From a checkpoint of a small mixture-of-experts model trained on Wikipedia.
Size: 8 layers, vocabulary 2490, 4.54M parameters.
Experts: 16 experts in each of 8 layers, 2 picks a token, a shared expert of 64 neurons.
Training: a variant of SOAP for the experts, 229M tokens.
Below are experts of layer 2 (counted from 0) of a mixture-of-experts language model. Rows are named router (the router's row for the expert), gate (a neuron's input weights, with its number), up (a neuron's input weights, with its number), down (a neuron's output weights, with its number) and show model dimensions 0-127. Each number is 128 + 24 x the weight over its row's rms, rounded and kept within 0 to 255. Numbers have three digits each.
After each expert's rows: "mostly gets" lists some tokens that are sent to it at least half of the time; "raises" lists some tokens whose logits its average output raises strongly, later layers aside. This comes from a sample of Wikipedia text that the model never trained on.

# expert 1
router:110118141149169135170160160105132124114150099143114129119118126132111085140162098127140096138117100153143097158115164125155098115097156152158126073139141082093104144126173128101143166126151129123100114124076115099117163177090099139127135138124120143115172131138130144112125099162132163171148121155083109128113168116117102147151151129123124124155119170131137102118076151099109150145096
gate0:161130121121112134106093136141158090132124126170094106108142176122142158107074143164093151122128147131085162127156142130105136148125128183106121167127115136133150123171104126121147122114149143076109162148135081142156119133156107136137077157119149180128125120169062096112120131119106110135126096110119128131145109138122110134173102119079115139157122080153144146138124158147135121112119
up0:101107135139131153116122117134160095125150095140149126100163110120092124090142149126095170103122148130100146114116148167116130131149137135157166145127132157150125120149075145141144140145142115135131098157150128169124118064091166158041137116140120122143118086161141179132123114126129058132146123123138138134135151121150119136113129134103144124118138122074161136115116200139127126144147
down0:137114116152131138135178106130142104123147077162144140134113121178105144102128095131139150154076117130110175156108115111146105112105112155154155129114143123158135132075138138077153082139171138164096117131151105144191121141148172145112128128135115132124077130115096134120155142112141090157132129167123115103135148083140149138181122155111149129115150122125129111113116118152102170092149
gate1:086101129157124139152128135118114155108083127130153134119112108179123137122144143097127106152128084128139130119159093096122139203139079140192139147091087129114127127132113119139124094120096127114156146138128105124111116148117100086096111161119074105122132159174117100129160097144099133139136079131092123129114149146145144100138105084147149141135113133061137126105126148130098135140140
up1:111118118105184131111118125087140136145150121128139109144098077152115121118094118122152100106124129133139165110128090121121149160141149104155114143150135091162148149146092178147108148127168114173118160146110142127107144135120097118113146129138114100088095126123108124144172104166155139094185097098077143153096110137174118144083144111102159138097113102145127124131138172122127120106167
down1:140096126155101160189140149081141111131126148150125108075091115148114140104133122124131117146103132145101122128158120077160152152120156175155086080144161105164132121128115103121100148115104141116128139163178137148122141119086130131105169178102132132100141163124116107142157101133132142108148121157104155135111093092142106104137123143107176108113173117111127087129160115157137128142132
gate2:118106121124085143115138123172140160177091111139132144140140160105162115111154126140128117132130095171115162130093105121133145116146096133117132087106105144099153142130110112116147121099128129142144144102113142121119110093092165135129120139142152135120133112140119176115178152098131152121091166122098118163136101113171111155114183155099148094156145169156125159131199101134114094172137
up2:165108094145148135136134132136096115118112146122078120131148117182139128099098128136115153134107162102118109109172118109097089131114175116116132159155155110100091136153121184103112095133128088098118106153142139121161123133135140154133106165066113162126128120104113124151073124114132100152130126132110095093120185144122150154128109113172105101122145127095092098146082151134104139140135
down2:127149138135102141142125126142133089127176172132141107125163151090146096097160193158108077142152123155169120149155113161164142175107129128147142101078142115110115132150100110187168126121117136161175098143130161113157137138121117168169136104133116124106098123142119141122165095094126153127130112119143088123155145139093107145142099103143132105102139126106131155148111129119108117118157
gate3:109094120080120147150107147129107138118108141138154153124129119126102140163145131110166089127168127089182133147110148120130140117131137148092152118104132093151119146153145113165167172057120144102123094134148120084117128119120153086142147167135143151122095093134105141145146171123139124090104144131132125144119120166137077135150125128143182142124095115092144142107139153103174119157168
up3:104151153109127129107184158120101129140145096133116155132146142107125084144137118133142131142162105123118123130126135126124130121138125110150123125132103154146185129073153151115115185107183103098172125110108101068151121119143130149164153156170124112100146142125120136134146122150148197169166118127130120116142083151125096106133181153155129154127126135101159114107152128074114111121122
down3:092114089111126160121113132110092133148124098165097117116147156097128122171150089097132126147146113165122157080100156157140136123119132144142121126118142139169128111136137105136155097068160133071102177109128104131121138100125168098136160116120119132127138166119140140131113117113150111116133113156122145128129161141111119120120194183134085152146099150156107158136137122129198113102134
gate4:061109127132138150138133120113114119157168116129097137119114167112129125154060111129091135135104088160127122141131099136093159130109163102111128145161123089126143107116091137077127150102122111151135093101117109142125132162111122119168148113108154126079123130152139124106142152050170105125111186121138134124129132156134134134164113159163134107136151106138122162119136179132122122137088
up4:142131114120139141162136152099120099132136149166126143114137137108162127160088104124142185138101101133136180185139132141143160166084126100121130127115142128119124110097138117123128155132141105204129129115167129108105130188096118128134122090093134071102119138146131154117145140088133112112104142140129142179134117139153119155145135138176154111158144112101124117122128202141140148107118
down4:146136095106138072056158145097138133101141139153133178130129111125107126137120114130151155150102128103132122146135100117128098099118148108106123150131113101126101118121139110102110166086102120166140172122103081095108126158112096151150113100152105124147141115139127135086081118137123153115180119114110105125120143150127100124159125109116113105199093146108117110125099133133144068088124
gate5:137102167109133125068140147125121137104123162149116120112159101104143145151098144124120141178136142149143161139135102104142126107102158155124085137128139157121164151147150134141133083105160082138169083135130173136106125123178122153114141166163085111119127125132105139139157091135126118123090092092075139140137138140184114118150120144123078105143125135165134149121146115083106113113157
up5:163134112111116100112154129110122154093145170174160116133124125109153154170106113112137117136087149119130147144147150054138100144106145116138149179123115166174128110145169143135118095063133149182120141153148128110115117144148158139104141131151104106109131142130131130098109138144097148116151126116135129117115117158113092139147171100101083098139157124159129112095082128135085110124156
down5:139150161109144163146122149113144169145100137142125143129092171171102135148143076103119113101100097161123161170090184122162136112097142135098135133111115130121114122156152132145130126113100158111107095129085120159170138176104121121128110113122149124114158106131129122091139084161119163116123108127135062115142119131164133106119152155118143084126118107145185132149107168149117137103129
mostly gets: "t", "g", "th", "p", "b", "at"
raises: "rom", "ular", "ron"

# expert 7
router:144204148112122099099139106141138114174126128100128140125123133178120159155121133162142104087141140138106143109131128106078149119115125179157130129102132145135097138132135128134125159101107158158086152129111141119156146136187162123100199109110150158151112123111133130114115128113126105161146158087132121112160180144137114107156108116079149123144147154118125174137127123114086105119132
gate17:169130083179097103105143099106118141111131109139122127132117126101114161128118160118081163152151164092170105083143155131122129102158132100112112158119115127135081089148149141094114161098131140134116117119137091126155112101186129116111136146155106131152105151160164134139134136096149072163069138132160061144136105115133132093131119132093124111126118113135130142107131098139117135149136
up17:153128137090114141128145153141128170132141138116095130134118117076140163112097131120094142156124157099133120103146152141149130142170131146142135169144130095116137127104176125105140153123142129156067100137125133094098136119118119088138110107142147134157109158091138179138120172119093105112135128130170163183105103112138172094130128167089123108191109122179113157119123134152135112149135
down17:163107126119105113098129127127110172159112115117119167145112109127140106097107131142098166153165178098121132094168185142129112112170129151108127161073114101128139149144169140117146171148129115102133114136121120112100126112144140114107127095139138104144152144141118126146160138100135132121076156135142121143092103170148107094109145148152111088093078140160121166087087105112124135148102
gate18:161093105126112078106130101130108146159133124163145159113114148113132099139156117096135087129148074106172170131143131127128127110119115144113137110117139128095160135129113081153143137159131115125161160064103136140130116115111168104132170151110147132119107111128105122135132103130106087104062129083125075167133103105113157097129145135106132094149144164130117123130157077128118148107098
up18:135121147151145176165109127106117147129103118087130135131124135158113096061123110107088090175095146144133116117179088155143147130182157139171143085110150149177113112113124129153187107130096138108129098125093091118133134112119144164155136148162132134111099140115107174140091100107101142141155123118122141118157137149117127079139116110141118160126127134125162133128091129115112127124100
down18:124100134131135157109155122097085136122128095137169138151120097159127083087129108112157127145136111129102100111154086138140120068154122119120144164155161143116134102121126140158102121141170129072134100128124086142127154133173105128115125117180108176120133142128111145124107120162087087167129153124096177118168119165116104131157133128073109145122095157127147119122133118117141136167142
gate19:096108111145158132157132090121141145118133143067104101136152126131112113122119079074157137085142091088124124121126151140128146133138137152099156169141146119102143122144187102147068076096117186153148115136134159141122113121157153147096098155139161109115112131127127108155133116093098140156107123152121158125124119105130145115120095111104129119140123139087113117154067146127133091149140
up19:130119108134094119140154135121148095104132135116179107131090129155075150129127137187116131107101150117171135130093144113120135107140137121161095141149135105124015098159147124125121131122123159139132129105129099120187165124106133126094134118109134136122102138142155107126152108145109141080149137115135113182110110123152109131135163141078145126115142130129090076143112105127121120139142
down19:123120127194069118139137118132136094146124137114148140151152107120129155103149150187117121129155118073138159153098151119147083123163136089123116135168103112133113092152139156108158130113121128121106124098141084103161130146111148093116119138094120107132151134148160118128144121112143138148118106173141131133074077094161137125170117148133080130129187149152100119165127129106123145117139
gate20:177143120108134135146111178111164138126126106128116132124162136161120160124119169101110082135154130087087120114150131127103132134107119157115116162069139126106148106102146098178128144145114156109128125105122077105140122152100092082129111147124151116170119147103142137135120120089077122099163134088120115114164145091137148129144084166139111115124116134097133146170138120146111108069135
up20:128126142155111122109130127173099084151135124140122156121142057119106108169135111145112131124145108173153105120159136109078138143128105137112153118124125131163084091169138146088130148157134127120155139109087128154103118111121139096111094109117121131131089146138128117134176136087136115147100130133124056108137106127122143151147149142104104152160162114136177164104103178144129102168140
down20:142113127088159162177133115097120131077163168127107137121138123134125108150101123136128088113171083116154172151108137145118178095109124122131109090115147099158134105147150134152104129148068169127166135152081143120154124102112132099173107158130131100145128134144178126144128114108104133117122095155151130108119141110154108171109123116123153099163133141118138123133135101124124086082163
gate21:101095148145134145110155119121119130174118125097099144147150137115153163123108144116143142120129116136116126128141132163146143110180120125119122104139177142069142153116093098137130166096103157154100130128137137111116100169142133110133129115151175155152126134079113129099080119134174123102146116136141160152120083089149128157115090103193149131120138155115132154071159094153128143090139
up21:145105114139104079101147113134121123129142139083126129144151107120169167086112090122162143108121161098156127121140109131140122118142129120118142139122120134129143122126119172092145150167103151142148085123146115081088116158102176134117114108123160138150143149106184148084128151065129111096198132131116153134131137149119150135122085094138104157102151121127107104133148106156164085106114
down21:114140157144098102106167097141149143148090200118143143131143073084085138143119132131095139142131092155105109112128127114169092128142089135115148117110118130085121135132138117159109160155128133145104108114133092121065109149136079106161115135126160173144140112135138120113142169136097150156150138163148170144129139129168145160114107150104150123108125142118120115125117176117084140155123
gate22:115162127124142144157116170123069102118148134115076151105094129129110170179097135118166140176177131095108152135134125154106109126114131117134092125109117138113133200111121117147107105139137121104101117132148151146162138126120103151135109151144156126153133160136129118187154170180134105181147127123133133143140142097153110092178107139139161125153118123137159100147156134127146150123129
up22:180110162121074136072144118060138145142067116149194137144136140127118103142131109114096114116085114145126151097118116120143176134146101133110153131137142143105093113167140111120124154104116131120127123127118103104112146120155158091126147171117112136116083112131112114105117120088101187088101126125145100096112167145110129124092139106118104130115143126119125157121120103164116117157116
down22:121116131171118142115164115110119099129132138131176104150150129147165102094123154112121139177119144121109124151140146126127135122114069133143134076142151114135156069157144116130129102120169124104131134141131140085126103125138155102132125106120055130128097133104135114064142113106083138092114124144134137132122113156112133144147103146162127121153125155055140109098126112164146175166152
mostly gets: " C", " the", " B", " H", "1", "A"
raises: "ilm", "isc", "amily"

# expert 3
router:144132123129137140106157115173107147128137162126166137139124141070124136109149155052132145129120136098148159122125115108172137140149129127075118111145108093108104117120122123130078058140079141102152140158125119161102135149102159152123136129139132130138127129131104177173140095121125110117158116123107168142103167122125169093132113116138165143088150108142109124179140131104157134123098
gate0:117106129077083112133140140136089110149144119158130136136097153134125130135161157110145098119114103139151123125162102139099135165134102146130135130098124156119109130122148064188118194111111128071125121070110101120123138126126093119131152111138143145131119140154140144140115100096128107160163087110147123097098115094114155099096080148166096126148139143109151080162117146126120102143127
up0:142113153095158101127136130127073177087083141128115100166102146117117123129133128108161125152132150121115111118126117148093105122120170198128104122145124093089137137144105104134123097094131096143146150137084102143106131117118148123145080136107157139142093096125109132129133148133140159150144110114070121138148180114134191091160103112157113122126113102088124124134130111083135123138165
down0:102114104120208108172130139174110122132138115161079137119105180168132076151149103110155091134129121093141115118177135166091176157117138171125112138134124123134139155132160111153117095129105110140134158122134126107109139129112105150111122132138134130131115116121117131127139149123137125145194112167155137139186106127134122131129095134123102111124082098154150140079111109090129110128113
gate1:112145124128100121127157113136116135170129122137107116122128143121141189092095124113125167113112142122159122147144139139132119122146145164119112098129115122160117105093106136111105079118093108069138109093183158125126099122115136065162126089109147146138128078139092137113109147095114123144117127123131101135169139173122146117155065118107119102130155094154141145172109146133073144131092
up1:100103139149123093116127098145109160156162109148118139105131118149138155132143115117103149103116197067123125141142117128124151152106145159131098135120146152112161145127114109107086129118140136112115132183119143094106156112136100118157177109117148107130152089112120119151119138149128167123136148213126187109124119137149094145151109159141135125095138146161143104142147113169106135072121
down1:127084147156160160126124109137101156117166120150146121119174119166146138121129197136139133111142124139155110140183099160108097134094155111155139119105123110104119133117112126146133147103132129124111119116089154154110127149106101123144205142099136091170124148093138152159125157143132123104113144120122167131066130168153136180111142156133113133148154093164143108128164127146110140104117
gate2:163138113085125153169112122102180156097089110112155126165153094121136097116069143138101138135127127137138129114175117103140116151157126102107166129081108109123138149139153114122189119157178105133144125131116129113118131112139136157103138149098149107106119126089126100127140161183085150120105133111146119111127137110095108154128076129118136110146129164108163150156134171143136137133176
up2:125119111159148088088103123171095193103109161097159130111082114121099115068135140143107105097169168128145115144148133136157167120150143138124119135162114146136096125134129099098097079141153139125112172172116164164128092126123136139135129158148118153130107070142132123160156107130136100127150134128116124148140136166163116107129114112140135175104145119115117143137152109133159082128140
down2:165129141094163123162112136133135142103092112104134154134133151144179116171103118114169119146157157157139164083138110156139094162112151151134157148103144100124105102127162133104153110075125105139131108089136150174190111147155095132120127101129167132136115129082147144140123124125079122096106134128101130166144118113126090135116141135119115081143149106137184118098127146106120159128147
gate3:137093161117128147133097093128108120132121168090163157133151091097125136085118103114156170143106124132136100166116144132141154118182133152129114143152113184164133118111109097148106120127125114112154088144109144061095165129158128105077103107134119093111105100151102164108131148130115140134118138121121090129120157122161138127130102097150102118139131110131169129139145185106101087122150
up3:078093108165130168149113129159127123196160142082124086121109152128125089098158127127146099138157144143166139120140128198124108136158149119127146138099145128141121130148153114140120145101150123125140147125144150121078151132088107130125123114163113081126086163104132144114147129100142150130166127089136092142098178162163152145119161127102142130161146144135106151169117127132133144142151
down3:098135158156141128077143135099175111131193089143126099110185115141154109163137137121137112159111130110114099132110165130118085108120139107105085138143157088136124121140143122132139140139149104082104144107134135114159115138147138139119113111133129101119145113097145098181131144131134156174117087157153138099075111102152150068151096121153128121142110124111175110148124149126133088145122
gate4:089083132138127183143120126150118094129136064144129111137144139116156151108132124130135135124143125120119133172114073142128141100122121095130144116119111087102101137179117144136139106114096116115213134173124164107085115146131156116130118103095134134091115134105121116140172136093149146164102130138127115125115139119132124101162118077121141095108139169120146160136096180128135126149086
up4:124081104141119133152114154170094110149174107084086100123117144122160178123174106162127122096107145126105093157134147105140137117114165126134112166149115143124111071130117173087166130105106128154161134158131171153118114149119162117118147089139097110123131097134101139121131145134125095138105165140113147150171139128168134141167110104118144113119128124172110163134086129128122156144104
down4:179130072129141140152106123085081139088095083164138113143147147095138117133103141134105148143143116119124138109085105160133133095103157109139155101140128111103087117166154134156088159121122172112115075138130096141129099103126116123158119139095111138122144082130145139145134088118128158149099103088152110109127140164159131140136125151101145187172123168155138114119145109120127130133119
gate5:083130132133101114150156139095137071180112096122124133101095146149127131125109181130137135095156154164132093169146108127096167123103123127154134118132136136121122120161128125132113104134102102111177107148093142101079122118076138115110112135100154185100112120143114143129098121132106154154079119107167119165135173119090139123165128125150113095105126170102132136119124133124124121078110
up5:078139104170086127162171153082101107158145126116137107087128123140134114150139161172127170120129183134106127101167095114103172119111116116151147162142093121098135127146092133112113151116100111133121148147130189105103124138058117103115127123113131143121135128127136145125092133132131128110092148091153135169139178103128117130151137114147106090138125159102135110146116147104117123086150
down5:178147094128178125116134129105132154122094135109140127134086166114135158102123136106102146123073108101071120141127094151124115132127168121116108146093111098145148156107157170142145106135168138135125113124124118134098110127152168127126153111150143138181150107134143109099167111138146100126107153148179178092118087124147134140130155101140154137110158135185131123133110101172165137143141
mostly gets: "o", "a", "i", "ia", "u", "e"
raises: "ff", "ct", "ction", "x", "ber"

# expert 13
router:169092131105118146092114125142138143108147117154152143118073143150128136137098147095159119131145077131144135125127155122122135095134114173108110122113084130106105127143094108175164112137114107164166147124145113098132139092127116109150164111140178175176120106121112124130140104113109132093074146100137110134174088124139102163108091133084127115155114119136102142122118108112119084168158
gate0:086092127095131138139081106160126128140155126126103101108118157098132148146087145111135094180124135115111117113137170177155084122153173135100125133118130143097090096111107149170149131110145127130158112123116114152131100051163071128113103105152072111109108115135128141099157125120117116153082107114143094127129147154165103121135117130139148119097140131116125139144110153143129169117128
up0:103102109120108125107129123123143163179154082131111139099165114103167119091147112146133111159102135142129097106104141180127148103118118121109137165108124151133134130122114195102120138094110145141148128140133164178080115119104157160131091108152135098111145166122091145108176132118118152136113145124155151149138157131137102087137177090120114110108105099137133139142090139141108146083088
down0:109183137179174098115118152114127175158129081140127103112119158116118134099127135152104146148108113129183139081129157135123126157114119148107178115137112111131130184152141098119174155120140149117143142106127173108107130099142131110144104149154123097102132151098140134128109164142133120176158132107110123131106169110143169115107131161110141107151120115157082138171144136095098137099113
gate1:127121125142102137095113120092086150122131100127116119150157138090137167097141119149105103123151096102140169154094139128143120129154112133112151125124083118121162108119122109147109157113145132115088159103126122148146125102109127131159140111119149174152145095148116120113176142138142120176121150101087079135149113134061190119116127148146091154143124115132105140086171101069117110118161
up1:112131129165132169119133192134119137146136144149108119110139133070111128116071119163142163098137101083170106154114109121097128187102145164137126149155165103117120124122153118142115119114120156079116113185141142118092109141104101121118118137119103176138120128089123120157105141115132099095146121139143129108147124076156136125094128126101116104158110119112101192129120115123162142148139
down1:147146101111141067102107136096133139101082083141129135161065120139098132155108150152081142143126142104149151132144137123072150139151133133132119114158114132103140106110102125144157166129094121140143155126122119121101129181140156131140071128118143150141111070148114125124085131131124172138123102193112117090121146122161145101133113143133105088115085112126104138138119117135115159118089
gate2:104134101128132131064174117100109111121120150126090124132135147097128134122133149138105121138146111216099090132139092147145120149160117129141149127139117112124141159103128101114137125128091135096147139105133140130119149147175115145121140115124108151113108126150152104145105125181164109162174068146108133117139132108080143107130147129175117140196103087136093147128172110126150148131128
up2:145165061139115138159082097129129115161159117163135141143144133154142141111137138139128114158139091148107075116094132153061093151125121126128149106141086102114157126147120133131070095151167112086149150134178136146119156140140117142140135090114132127155152130146139150138183110086171150130106122118120137128136124123145135151168117103126114156126119096127097128095097148102144166118120
down2:126118157094139129118165138106126123124122177147126120119110121084092130137145136090140111110154094147074117060121096162097129117154098122077141154112116122115104155104111132132157132138115109094130131158092117151132118139104166108125171160136147112115133093123136154118120167114146135094097125154141148135101159086140123093156183157157135166124110126144148189132101141135153095130148
gate3:126180129102088142112110124149124121113113111100114133137124123109085144131096161124121091173157127105137140131115130174087124119130150186118099127128082113171139105118108127143146131096131116143118135133156088141182069075136142120094112115146080175137129105147110146111168125138140128155120140148106161133107131094174189111111073137130143121114114104156132125140130152144131129135127
up3:120129128143132162124124142112131162117127126148132120154097104072131112167150139104127125166193066080141164131081136141104134131146159092132118163191095100161124141117128112117117108141121121111126108158158132159130112102148125139101100119148123173118119126138146068118150139143119092084139147146103130148141139077161134107130126098136138139109104139167089120090151130106104122151118
down3:150157121111142112150102127140158170134115106165116102157119115109134094139085101132106165121164093126129134126125162162160109170143131146116140101161107125080121160115141141099099098132124133126150127095110070144146089128125161141127108132144140092122139141141109072079164119148123129123141076202122098104077134105135122140120129150171151119113115157127111080116126126134150123133132
gate4:150116125119119112131118113156116106163132136118105137115140139129147164162133158146111132089159192126129126161136130113082121118118169084174202086110116083177151122099155154135154110108161108120116125119134103148133128139132135087109132133117087156142111101146132111111130108081122144142108110114118089099112166159142119092122150089161099109096142134107128139168093096135130122100133
up4:169101149106162109118125190096177169140118100130138103155143138153108130137104131125178131147132152100131143122147064127104120139116098154108161122071121114170175131137145118142114140114135144150104154146158102095112147121118111091147125138117143127130138116145177158143151116159155135134181126094118139141108117137135105129152159151140147147118169137104098122090112179112127153085134
down4:150125128146077132116165130124136170148144113117145119135127127132132067082139102160141122140141096139135094123150075160134127166124082142108132126064152182157116148114080132147151134127131150107122162134160118110103106117098109131160121131092131099083112110121124150145136142187142115149130103111097139129155143113164138121129131100180139109141106083145102092138128145108117139097092
gate5:146100146093108136105134171135160149129165141175099177171125143142138118113130150112134137110152096135105145152124093103125117146151097117101142154118176137109098144121111063177154141093129156112124112152127166094124156141170081118119119139128173149140138128102095132098178123137123145123106138118109165117137147113129188127154084133142155110117095104119145138092125122144142110158143
up5:175136090123114165130142117130132145162131143102107143141139126119144131110124120183081163134137157127118142128127145170134133119126085130110097115123098138138113153116153154070104163185140114135084111115136124120165158120104137114127124114186147113211141125134158114129115176102124093180118119104168124119116151136106121093135149167115099125133108155117106126119122107110152133115084
down5:108131149109095135124137148135121124079137142128113102149098107129127128127089119113127112152164084143149154098149087064152128072114130120122126108127113147081145174123159140110132125153138127128125154141174155104128108095144125103150129138132129109092118136147138163137113179166134117144097161140134082121120156145073096092108166135123120129114154154180137129119155128094139177083121
mostly gets: " of", "ing", " ent", "nd", " at", " •"
raises: "ry", "ham", "hi"

# expert 15
router:131143137170104116097139162110119090128106152172077144144133121151104109140200113148128126113102123123153149087117150115102142107114125130110139123136134155152145132124190136120117121139121091129124122149107130096119079144079128109124135100132063131145107153123140153103106140110149122140138087113118139152154133125103161177156115134157128097105099160101117120157132138188105169147089
gate17:138114135179115142150117117189136122144141130099124120117124133140154122119091122148119125085104081135134077122153160080094127123091116106107132145161135132154159131113152127106132134140123147110120120124149158114187101080116082149124061109137108095123152090132164159110154119114110106134099170103135138124128149122170156186116135111140115138160143134106124114117126148127074140094117
up17:106127127123096107141086126144133116195164114151159115140101116108122106107089110147101123122136137141115153163116111157114168127110124130140111131097151131112166116143083169124137112094105132098170100168162133166097124086122163130145096115160133121063130079148136135114121139131155123167107172114078136142153136169144119176128133121134126116103164111129117157134085129149128124106115
down17:118091120142160148122103143142110106127099093150096094116133132164156116131158123104139181108099143142121120071125119112169127164137129106186132110141108107193112100083146120113128106102194128141146140133131157102167181129139117150154137137114127132160084139127137146163089112105128128118126122110116143130123117107144062095138153132135135093105102144123123132137130116110109116163088
gate18:126119151105068086113143129147144138087175113132114162116152103135130132158162131138088157104092116140134112072111130155150112138124118083074147131163118148128118082113107132138121140130132146111135172125116122129132088122148141120128159116128124117138108132118119142112137080118148152105109092133174091122135114112131160105072134115102102131161126133094149166160174081164123127112173
up18:125108077144119120115093116123065111110115172115188113144101118071147123091118100085147163130143128131131126135153124148104092112118107113158118117114147122112110146194107130127100081139096151149093113140119134131100143127149135130139147060135081135127108118160124151136160110132156127152129123138147091092123115081124138107134110160157123113090114118145135130149125176114147122129163
down18:141139110132095098171182150157187117134114125162111123121150072145091139140118139150129093099090123156098120108107099115158130160144128185124123109147155110098141159087159116155155144133144120117175114122152138126104147159114135141081128176153141098122161144137146152136162117124107122146144125124123153184136125130138144170107137131137115159175135133148135080164132097143122128108117
gate19:138093085152126133139121138107156133146122103124126141143139188121138153127129175125119159150163131147151085114123192133114148122150065127110159110084084150106103136120117106163140110151136115134150165120178183138137153118154133101128092123107128089191127124153146095126142129119129122144135141099133120104129159116125138132169148148122130194145129147134155125170091125119147104132117
up19:125105111157150066105075160131125112169140098110139183131140175067134093124144119150128092179089143133102176130117152109141154118123119103141117177094101124146127125162096132129169119114130123145077149127142162113130134118101144123120142159173162133151133124141141125094124106136112154128122124127095099097145099144110136106129144129116132109176132141126121161116156108115167117169120
down19:167122149095106143176135123141161134088118154156162135084148140172119134113166166147098124085137141125104138094112084128094091081104122116128114119120075140149117120096128157139081127122150129111153137092121118162128117128117144122127155158136126141119127160133129143132117176136150142133068125114142101115154098125171099170133111124135103132127079158093131124162112117131084127174123
gate20:092121137119141086107168125125144054142098112144128149135147138125139142149132099108154113127163103147115102132101097145127134128110112123155136159136137098160184145155141105109131101087132134133113114140104116132123112146137118107124159126129125093096141172085133120089164096149148126120131155132212115166124151154144108116102135108114167082122112129122100080092146094147111140089141
up20:123180093139128122153121095152153175130135137128107164133120160140123081126136133138110119095160139106131133170150115083128132137107096134127121132139124136147115102101142131130133129164104125133154077113132116147143116141136121122094066059145132130125159118126156094119126142118142094152107135112111170148138113154138192139179154133141114149154095125170096093192115108138129137096097
down20:133092132125129138121145089113088159163125103126126117101145168126121147121174133103077135100108121085114116147124143112114127128150126120219138100113105087088099096112132108127110125095068128112136159124148154099137133126119102132129140137104134141125108140181137173145125128099141128088134174109105099123139123124129114123155101087134133175079159105113125098166107133145124146144107
gate21:134139119118168111093115121160100161119106154115139158099100113174133126140109114122185152091093154094148114175110095145156108110130103141125111077163115129148136134124117133141135096150103137118107141156110150116111096169148155107129118177128108164084103116123094110151116137133135145092138080161145161119127103152122162144130142086121127140154120135149148155123068111153102122083146
up21:169100106136158119134135106134147172153100144138165093176127098116145145143144090162122178118150138141109114134169120121118121148118128104100130138168161095116148102155151149108134132159106123128171132159130139130141115150143168128107079137125129173133127093135094137153107152125154094127169126135091137118129136115121127132091107126146109137079187134180154125128082152155105099090155
down21:138104120072166083134103134112088122129138063143129117140168122148101129178141104164115136112087132131160137141143124106197167109141135105167133129131131107123150147099152136122153126134101127144126143077115090140140159168127129134156118149140125131120117074126121134126162116137175118122162146124145075128152139159115126160122072127098112135125117082114147142129105144129089156137116
gate22:120122123149123103092108133120129145113100114185188114127149168128139133119156111103129117139135094136118164176088124113099112121110118131149137116114115148111137099142151145143138129153133108083145143086135161145150126112181201147098151110151146147141133084156127101120130113162148103118127118112070119085150088114140107139106119143137120095177108133125113145061132123104142103131154
up22:126130119121068177083124130162152142161088126117134162114149142089119134140170122135173116089150117115133107113127121116180102110144140086100128125158118169140153107140108130159137155150110155138121151084155072104107094136130111135158156180166144146177144163089138117103133102113159086105147146092166132123126155110108107128108122112112129138135125122131126138144132086111111124120110
down22:114090142131088112155120121157122113100163130098147130143118113109105136136106110097102128106165110153153154123114133083153134110111087169107144122138095068099137118139113134127121114161127160156112133112126090100137135162126083147110122139121110184163119118155145163071112112180086145105134114153152121112089106135118133109090140145120081174112117139125127139067161131144142124120114
mostly gets: "ed", "r", "l", "ol", "w", "em"
raises: "ith", "ents", "ent"